Experts of a small language model.
Size: 10 layers, width 96, vocabulary 4096.
Below are experts of layer 3 (counted from 0) of a mixture-of-experts language model. Rows are named router (the router's row for the expert), gate (a neuron's input weights, with its number), up (a neuron's input weights, with its number) and show model dimensions 0-47. Each number is 128 + 32 x the weight over its row's rms, rounded and kept within 0 to 255.
After each expert's rows: a language model's description of what the expert responds to; "mostly gets" lists some tokens that are sent to it at least half of the time. This comes from a sample of Wikipedia text that the model never trained on.

# expert 9
router [156 104 125 128 132 182 110 127  89 120 101  75 109  94 118 101 141 144 110  87 122 130 159 143 140 122 126 109 128  94 106 156 179 137 148 179  85  74  77 105 160 143 146 173 159 172 124  82]
gate0 [131 163 142 161 120 126 170 131 149 115 116  91 117 100 153 123 131  91 128  39 123 101 193 124  71  86 140 164 140  73  95 101 187 115 138  92 146  98 122 108 128 132  96 189 139 144 122 122]
up0 [109 144 140 184 124 186 172 184 126 145 188 137 137 151  57 116  87 178 112  99 194 143 115 123 137 110 194  92 150  95 122  95 137 161 155 125 106 115 165  76 128 123 145 156 161  83 101 163]
What it handles: Short fragments with c or o inside names and rare words, often Spanish or Slavic, such as Gen-oc-ide, Telesc-ope, Sy-rac-use, Ig-or.
mostly gets: " Reg", "oc", " cor", " Bor", "mier", " Co"

# expert 2
router [115 156 142 130 100 154 104 139 163 160  28 118 112 112 128 139 137 150 163 138 196 115 152 136 100 156  88 116 131 127 141 115 159  37 157 127 179  98  78 151 162 136  93 167  70 165 135 146]
gate0 [ 48 122 120 177 142 173 119 106 139 135 111 167  86 129 154 155  82 130 112 118 160 145 130 131 133 138  88 137 134 130  99 113 153 131 117 171 140 119 120 177 165 142 121 136 106 124 149 155]
up0 [133 111 161 137  96  91 129  29 174 143  89 116 120 144 145 111 147 255 112 133 127 127 122 143 108 124 156 154 153 115 170 162 136 132 130 117  85 111 131 134 143  91 116 134 117 121  92 140]
What it handles: Unit symbols and percent signs after numbers, such as mm, kg, %, plus decimal digits and spaces in statistics or election tables.
mostly gets: " %", " kg", " mm", " ±%", " medalist", " fem"

# expert 56
router [125 156 132 163 115 156  82 135  98 129 134 106 156 100 120 125  95 161 172  95 177 181 103  94 101  71 137 126 134  84  91 144 159 111 186 113 118 149 147 149 219 109 123 146 137 171  90 159]
gate0 [145 145 110 112 118 143  89 122 128  75 126 108 127  87  99  97 132 111  63 149 198 158 200 193  98 151 109 144 178 145 127 124 133  73 174 160 113 155 167 134  95 127 128  97 112 159 148 141]
up0 [ 74 200 119  59 152 137 130  38 130 126 142  89 117 170 148 113 155  96 125 163 126 116 130 120 136 188 128 115 136 156 123  76 163 178 153  88 116  81  85 119  96  84 129 179 171 113 102 131]
What it handles: Short consonant or syllable pieces inside words after p or P, such as p-ass, p-ay, anti-arm-or, app-rop-riation, and acronym letters like PDCI.
mostly gets: "sych", "imately", " sw", " Born", "read", "with"

# expert 29
router [131 146 182 124 122 153 113 121  60 186 131  82 116 140 122 136 106 124 125 134 120 131 118 110 155  99  85  98 117  89  98 115 176  47 148 151 150 138  76 176 131 111 139 145 114 105 168 144]
gate0 [ 82  93 126 132 163 158 113 115 155 132 170 151 163 125  75 112  94 125 177 153 156 172 191 111 158 133  60  40 114 117 148 125 144 130 132 128 129 157  90 208 110 128 120 130 130 126 130 159]
up0 [153 125 128  67 157 124  93 148 131 114 143 114 116 122  86 103 150 121 153 193 151 154 148 161 155 170 108  82  96 136 153 106 138 100 124 144 137 114 146 158 116  85 147 165 119 148  55 147]
What it handles: Closing suffixes of verbs and nouns inside words, such as -ing, -ate, -ary, -ire, -ize, in comment'ary', return'ing', ump'ire'.
mostly gets: " based", "standing", "ify", "duce", "asing", "ating"

# expert 30
router [137 144 132 146 141 116 155  94 112 118 191 117 128 143 153 173  64 223 129 154 147 152 134 110 125 155  94  43 144  92 130 136 142  93 126 167  99 145 125 109 170 105 125 165 101 171 107 114]
gate0 [ 93 104 120  89 123 100 217 107 123 189 139 136 170 198 141 175  93 172 130 148 110 172 125 179 129 104  54 149 148 135 148 100 130 124 131 191  78 103 119 118 189 140 108 142 102 136  97  96]
up0 [121 117  87 136  94 131 136 126 150 181 160 108 210 156  90 134 117 148 113 127 159 148  54 142 169 112 124 139  92 131 108 135  79  82 162 129 129 175 105 109 172 156 129  63 109 176 129 173]
What it handles: Final pieces of proper names and taxa before a comma or line break, like Tomeller-i, Matte-o, Tuske-ge-e, and words Valley, Lake, River.
mostly gets: " Valley", "ski", "ora", " Lake", "aki", "oda"

# expert 28
router [153 159 181 139 120 128  98 151  81 168 118  94  68 114 146 144  50 137 107  76 172 141 122 136 126 132 109  83 138  92  77 117 128  86 120 143 100 113 122  96 149 121 134 149 147 156 150 154]
gate0 [119 135 165 170 172 149 126 166 146 153 188 106 159  57 141 152 138 191 133  55 109 166 109  90 197 134  83  89  87 126 105 119 112 159 155 137 140 107 153 136 127 112 102 101  71 154 146 117]
up0 [ 83 154 115 146  95 103 118 128 118  63  94 103  65 140 124 152 146  82 143 194 168 101 115 127 148  96 130 133 135 159 161 129 184 129  91 127 158 152 128 105 178  76 102 123 121 141 100 122]
What it handles: Suffix endings like -ary, -ical, -ing, -ular closing words such as proprietary, tropical, founding, plus "the" after prepositions.
mostly gets: "ential", "standing", "ical", "ientific", "active", "ular"

# expert 60
router [108 155 152 155 118  87 109 160 117 154 145 121 147 103 142 126 110 194 149 136 176 109 153 107 148 116  82  60 137 135  95  80 195 103 136 172 114  95 119 102 187  75 120 205 124 185 180  88]
gate0 [159 161 129 151 148 127 136 210 174 169 120 148 167 181 166 105 148  76 133 155 119 130 144 102 168  78 146 160  88  99  59 131 161 105  95 139 106  82 133 147 194 131 113 164  95 145 139 156]
up0 [143  98 162  91 108 162 137 103 106 178 111 128 155 174 142 116 139 118 108 128 145 149  84 109 128  76 160  96  72 178 165 144 106  88 148  93 152 133  75  43 161 133 109 150  70  91 125 206]
What it handles: Word endings in names and foreign words, especially with accents, like né-e, Musé-e, Jos-é, Anth-ony, Jer-ry.
mostly gets: "š", "ía", "ão", "ius", "ria", "ye"

# expert 53
router [149 197  69 156 123 130 132 107 131 180  60 107  98 105 135 172 139 103 199 123 149  92 213 139  94  96 128  76 120  99 105 137 168 125 153 129 131 102 133 158 150 118  71 159 131 185 163 150]
gate0 [145 118 162 138 130 107 141 118 103 107  95  95 143 143 227 134 165  75 135 121 157 128 153 183 140  96  97 105 156  74  84 101 137  89 148  87 185 136 172 138 124 142  95  97 105 116  72  94]
up0 [111 129 123 168  82 159  69 164 174 133 136 157  92  90 110 153 120 149  73 146 102 151 122 200 137  89 139 113 125 142 147  68 106 142 101 178 134 117  98 114 123 127  40 109 147 139 105 160]
What it handles: Second pieces of words right after an initial letter or short stem, like F'ace'book, F'ung'i, play, trad, cop, grow.
mostly gets: " play", "ronze", " Born", " trad", " Bud", " enter"

# expert 62
router [126 111  95 154  82 143  73 162 100 164 115 116 107 146  93  73  89 140 175 112 120 128 124 137 112 135 113  45 106 102  88  62 143  65 121 135  87  92 110 152 130 149  96 147  89 143 128 157]
gate0 [113 115 137 120 125 188 122 174  96 163 157  88  91 120 104  92 180  76 141 105 129 195  94 111 128  94  89 159  90  73  80  88 144 141 124 189 135 144 103  78 114 155 140 164 125  95 121 103]
up0 [103 115 115 183 147 134 117 170  70 130 163 133 115 163 123  71 145 122  93 113 117  95 143  96 155 101 188  80  90 147 131 124  70 134 124 108 155 104 158  91 154 147 196 159 155 169 154 141]
What it handles: Pieces el, al, ol inside names like Fid-el, Th-ail-and, Malay-al-am, plus New, great, good, successful and Ass- starts.
mostly gets: " Ass", " New", " Comm", " great", " ill", " good"

# expert 15
router [163 197 114 134  91 136  97 152 130 149  92  64 149 109 149 172  75 144 124 103 156 162 145 117  84 144 116  90 145 115  91  84 154  90 156 169 143  74 152 134 129  80 101 121 135 129 147 123]
gate0 [180 144 109  64 113 107 115 175 136 120 141 153 102 132  95 147  76 184 183  80 123 165  93  92  92  66 147 108 143 109  99 110  97 108 169 153 121  74 128 145  92  91  93 146 125 140 153 104]
up0 [133 135  86 178  95  73 130 138 127 158 156 155 192 131 120 129  98  93 135 105 185 114 131  95 154  86 124 166 158 152  72 130  95 101 189  68  80  90 185  86 174 165 169  87 111 135 181 118]
What it handles: Determiners and possessive pronouns opening a noun phrase, mostly the, also his, its, their, her, after prepositions or a sentence start.
mostly gets: " their", " its", " his", " her", "The", " these"

# expert 57
router [123 165 141 129 135 141 107 121  84 132 129 104  96  83 121 126 119 160 180 163 183 131 138 101 151  87 111 110  78  74 137  99 142 142 132 106  76 136 117 131 156 130 124 168  82 167 118 155]
gate0 [105 132  98 148 121 148  87 134 144  84 107 110  78 103 142 104 135 137 105 187 105 132 117 126 148  98 114  99  47  71 139 146 161 140 145 149  35 161 150 122 155 176  79 107 104 235 117 137]
up0 [100 124 102  92 167 145 162 150  68 152 105  83  94 122 152 162 100 147  98 199  94 145 152 146 125 109 126 106  73 133 121 115 181 127 111 167  65 140 108 125 127 181 138 110 109 213 114  75]
What it handles: Born after an opening parenthesis in people lists, Born: or Occupation: field labels, plus Arabic and Cyrillic byte pieces.
mostly gets: " prom", " Born", "(s", " Occup", " trad", " Released"

# expert 43
router [ 87 152 114 144 175 151 114 115 122 177 107  69 111 142 109 117  95 129 153 120 190 132 182 154 154 131 133 138 110 114 152 114 154  52 150 178  72 107  88 147 223 134 144 121 135 181 150 154]
gate0 [159 130 121 103  60 145  98 115 118 162 100  94 137 136 115  97  99  82 209 112 111 144  64 158 148  93  89 143  99 180 134 110 143 101 137 118 114 106 106 173 117 155 127  77 109 164  81 103]
up0 [ 77  93 178  79 139 156 169 168 145 109 145 140 113 128  95  93 114 111 162 171 178 143 130 149 184 169 113 123 154  91 139 136 114 137 123 129 100 126 148 142 150 122 175 140  81 125 117 102]
What it handles: Inner syllables of words and foreign names, usually after an initial letter or prefix, such as mat-ur-ation, C-ur-rent, uns-at-isfying.
mostly gets: " bet", " tri", "por", " esc", " UTC", " multip"

# expert 10
router [128 180 152 168 141 162 118 115 143 159 104 109  95  96 142 173 133 180 159 107 199 163  98 122 155 154 107 132 109 119  85 116 165  52 132 149  95 136  77 122 132  86 167 164  96 144 123 148]
gate0 [ 82  50 161 125 126 118 139 150 120  91  64 122 114 116 129 129 141  87 158  82 203  75  79 142  97 106 157 151 140 153 119 103 129 101  95 138 110 169 182 151 129 121 162  80 192  99 131 185]
up0 [140 125 181 125 114 171 100 112  54  90 152 112 117 111  98 145 185 110 133 202  95 221 168 168 171 183  89 115 153 137 118 127 161 152 171 133 167 109 114 154 132  79 142 171  96 119 114 120]
What it handles: First one- or two-letter piece of a split word or name, like pl in plans/platform, m, Br, cl, M in Mervyn.
mostly gets: " m", " Br", " pl", " rel", "-m", " sk"

# expert 25
router [ 80 156  97 150 117 138  63 119 108 176  94 138 134  86 133 111 100 161 117  72 131 103 174  94 129 120 116  95 159 138 136  84 100 133 150 165 108 119 124 168 167  92 151  79 124 168  98 125]
gate0 [ 83  27 100 178  98 114 147 136 110  91 135 139 127 175 147  91 111 141 109  89 177  86 122  90 117 177 125 102 131  86 155 152 100 124  93 137  54 118 126 109 117 175 174 158 133  79 107 157]
up0 [150 206  70 141 126 126 151  90 137 106 156 122 161 112 144  86  99  90 109 127  71 158 118 160 157 126 114 103 122 132 112 118 180  96 112 103 154 146 106  95 142 105  63 146 108 152 131 141]
What it handles: Capitalized first pieces of names after a comma, of or the, such as Co-le Foundation, San S-iro, E-cuador, For-bin.
mostly gets: " O", " Br", " Se", " E", " Reg", " Sw"

# expert 3
router [116 152 151 106 129 181 130 137  56 180  93 113 146 112 135 157  78 159 145 157 127 140  99 125 136 108  99  59 136  97  82 128 118  78 124 181 123 122  84 172 151  96 116 125 160 128 181 167]
gate0 [140 196 114  84 153 138 109 151 106 135 127 125 136 114 134 161 160 162 132 120 117 154 176 118 180 144  57 145 138  85 143 133 154 197 112 160  66 118 150 121 159 164 150 112  99  86 181 125]
up0 [145 115 114 190  82  89 186 144  74  91 152 129 141 164  70 107 120 119 140  65 151 102 150 160  83  86 164 183 104 155 138 151 171  98  90 113 136 126 133 148 127  67 107 117 125 150 151 157]
What it handles: Verb-forming word endings after a split stem, especially infinitives after to, such as valid-ate, indemn-ify, persu-ade, incorpor-ate.
mostly gets: "ify", "ated", " appointed", "known", " using", "ified"

# expert 55
router [156  93 134 181  96 155  85 151  66 155  91 101 155 148 140 120  80 167 136  97 157 117 148 121 133 125 133  92 143 117 147  64 122  79 184 138  87 122 127 180 195 130  72 109  91 135  87 121]
gate0 [149 111 115 199 169 158  91  76 138 188 109 133  97  99 138 162 130 138  66  92 166 104  70 185 107 121 102 140 133 132 119 121 132 130 209  93  83 138 131 141 143 139 122 158 125 121 139  94]
up0 [159 140 144  78 148 111 107 144 143 142 142 108 172  83  88 119 122 122 139 102  98 167 121  96  66 163 110  91 133 172 137  94  84 128  59 128 142 113 108 143 116 116 152 104 145 165  72 175]
What it handles: Country, nationality and general nouns such as English, French, France, year, world, plus word endings like Mark-et-ing, to-day.
mostly gets: " English", " French", " year", " country", " world", " England"

# expert 38
router [126 205 130 114 160 123 150 112  93 127 134 100 162 104 116 105  81 102 100  90 114 150 165 117 146 107  94  94  91 111 108 147 126 121 150 103  99 106 104 165 235  92  98 119 106 195  97 132]
gate0 [106 143  65 165  91 106  91 168 103 130 100 184 180 125 177 160  93  73 120 123  85  72 158 160 129 158 109 130  89 105 192 160 149 106 140 158 136  85 107 128 103  80 139  47 118 134 157 119]
up0 [117 160  65 123 143 123  94 172 118 145 146  70 128 106 102  83 119 132 143 119 129  94 155 138 130 182 156 172 173 155  65 109 164  73 177 119 142 132  89 165 131 103 176 115 127 132 142 202]
What it handles: Inner or closing pieces of common words and verb stems such as look, grow, ran, used, make, turn, ins-ane, ex-ists.
mostly gets: " Born", " late", "nect", " look", " grow", " ran"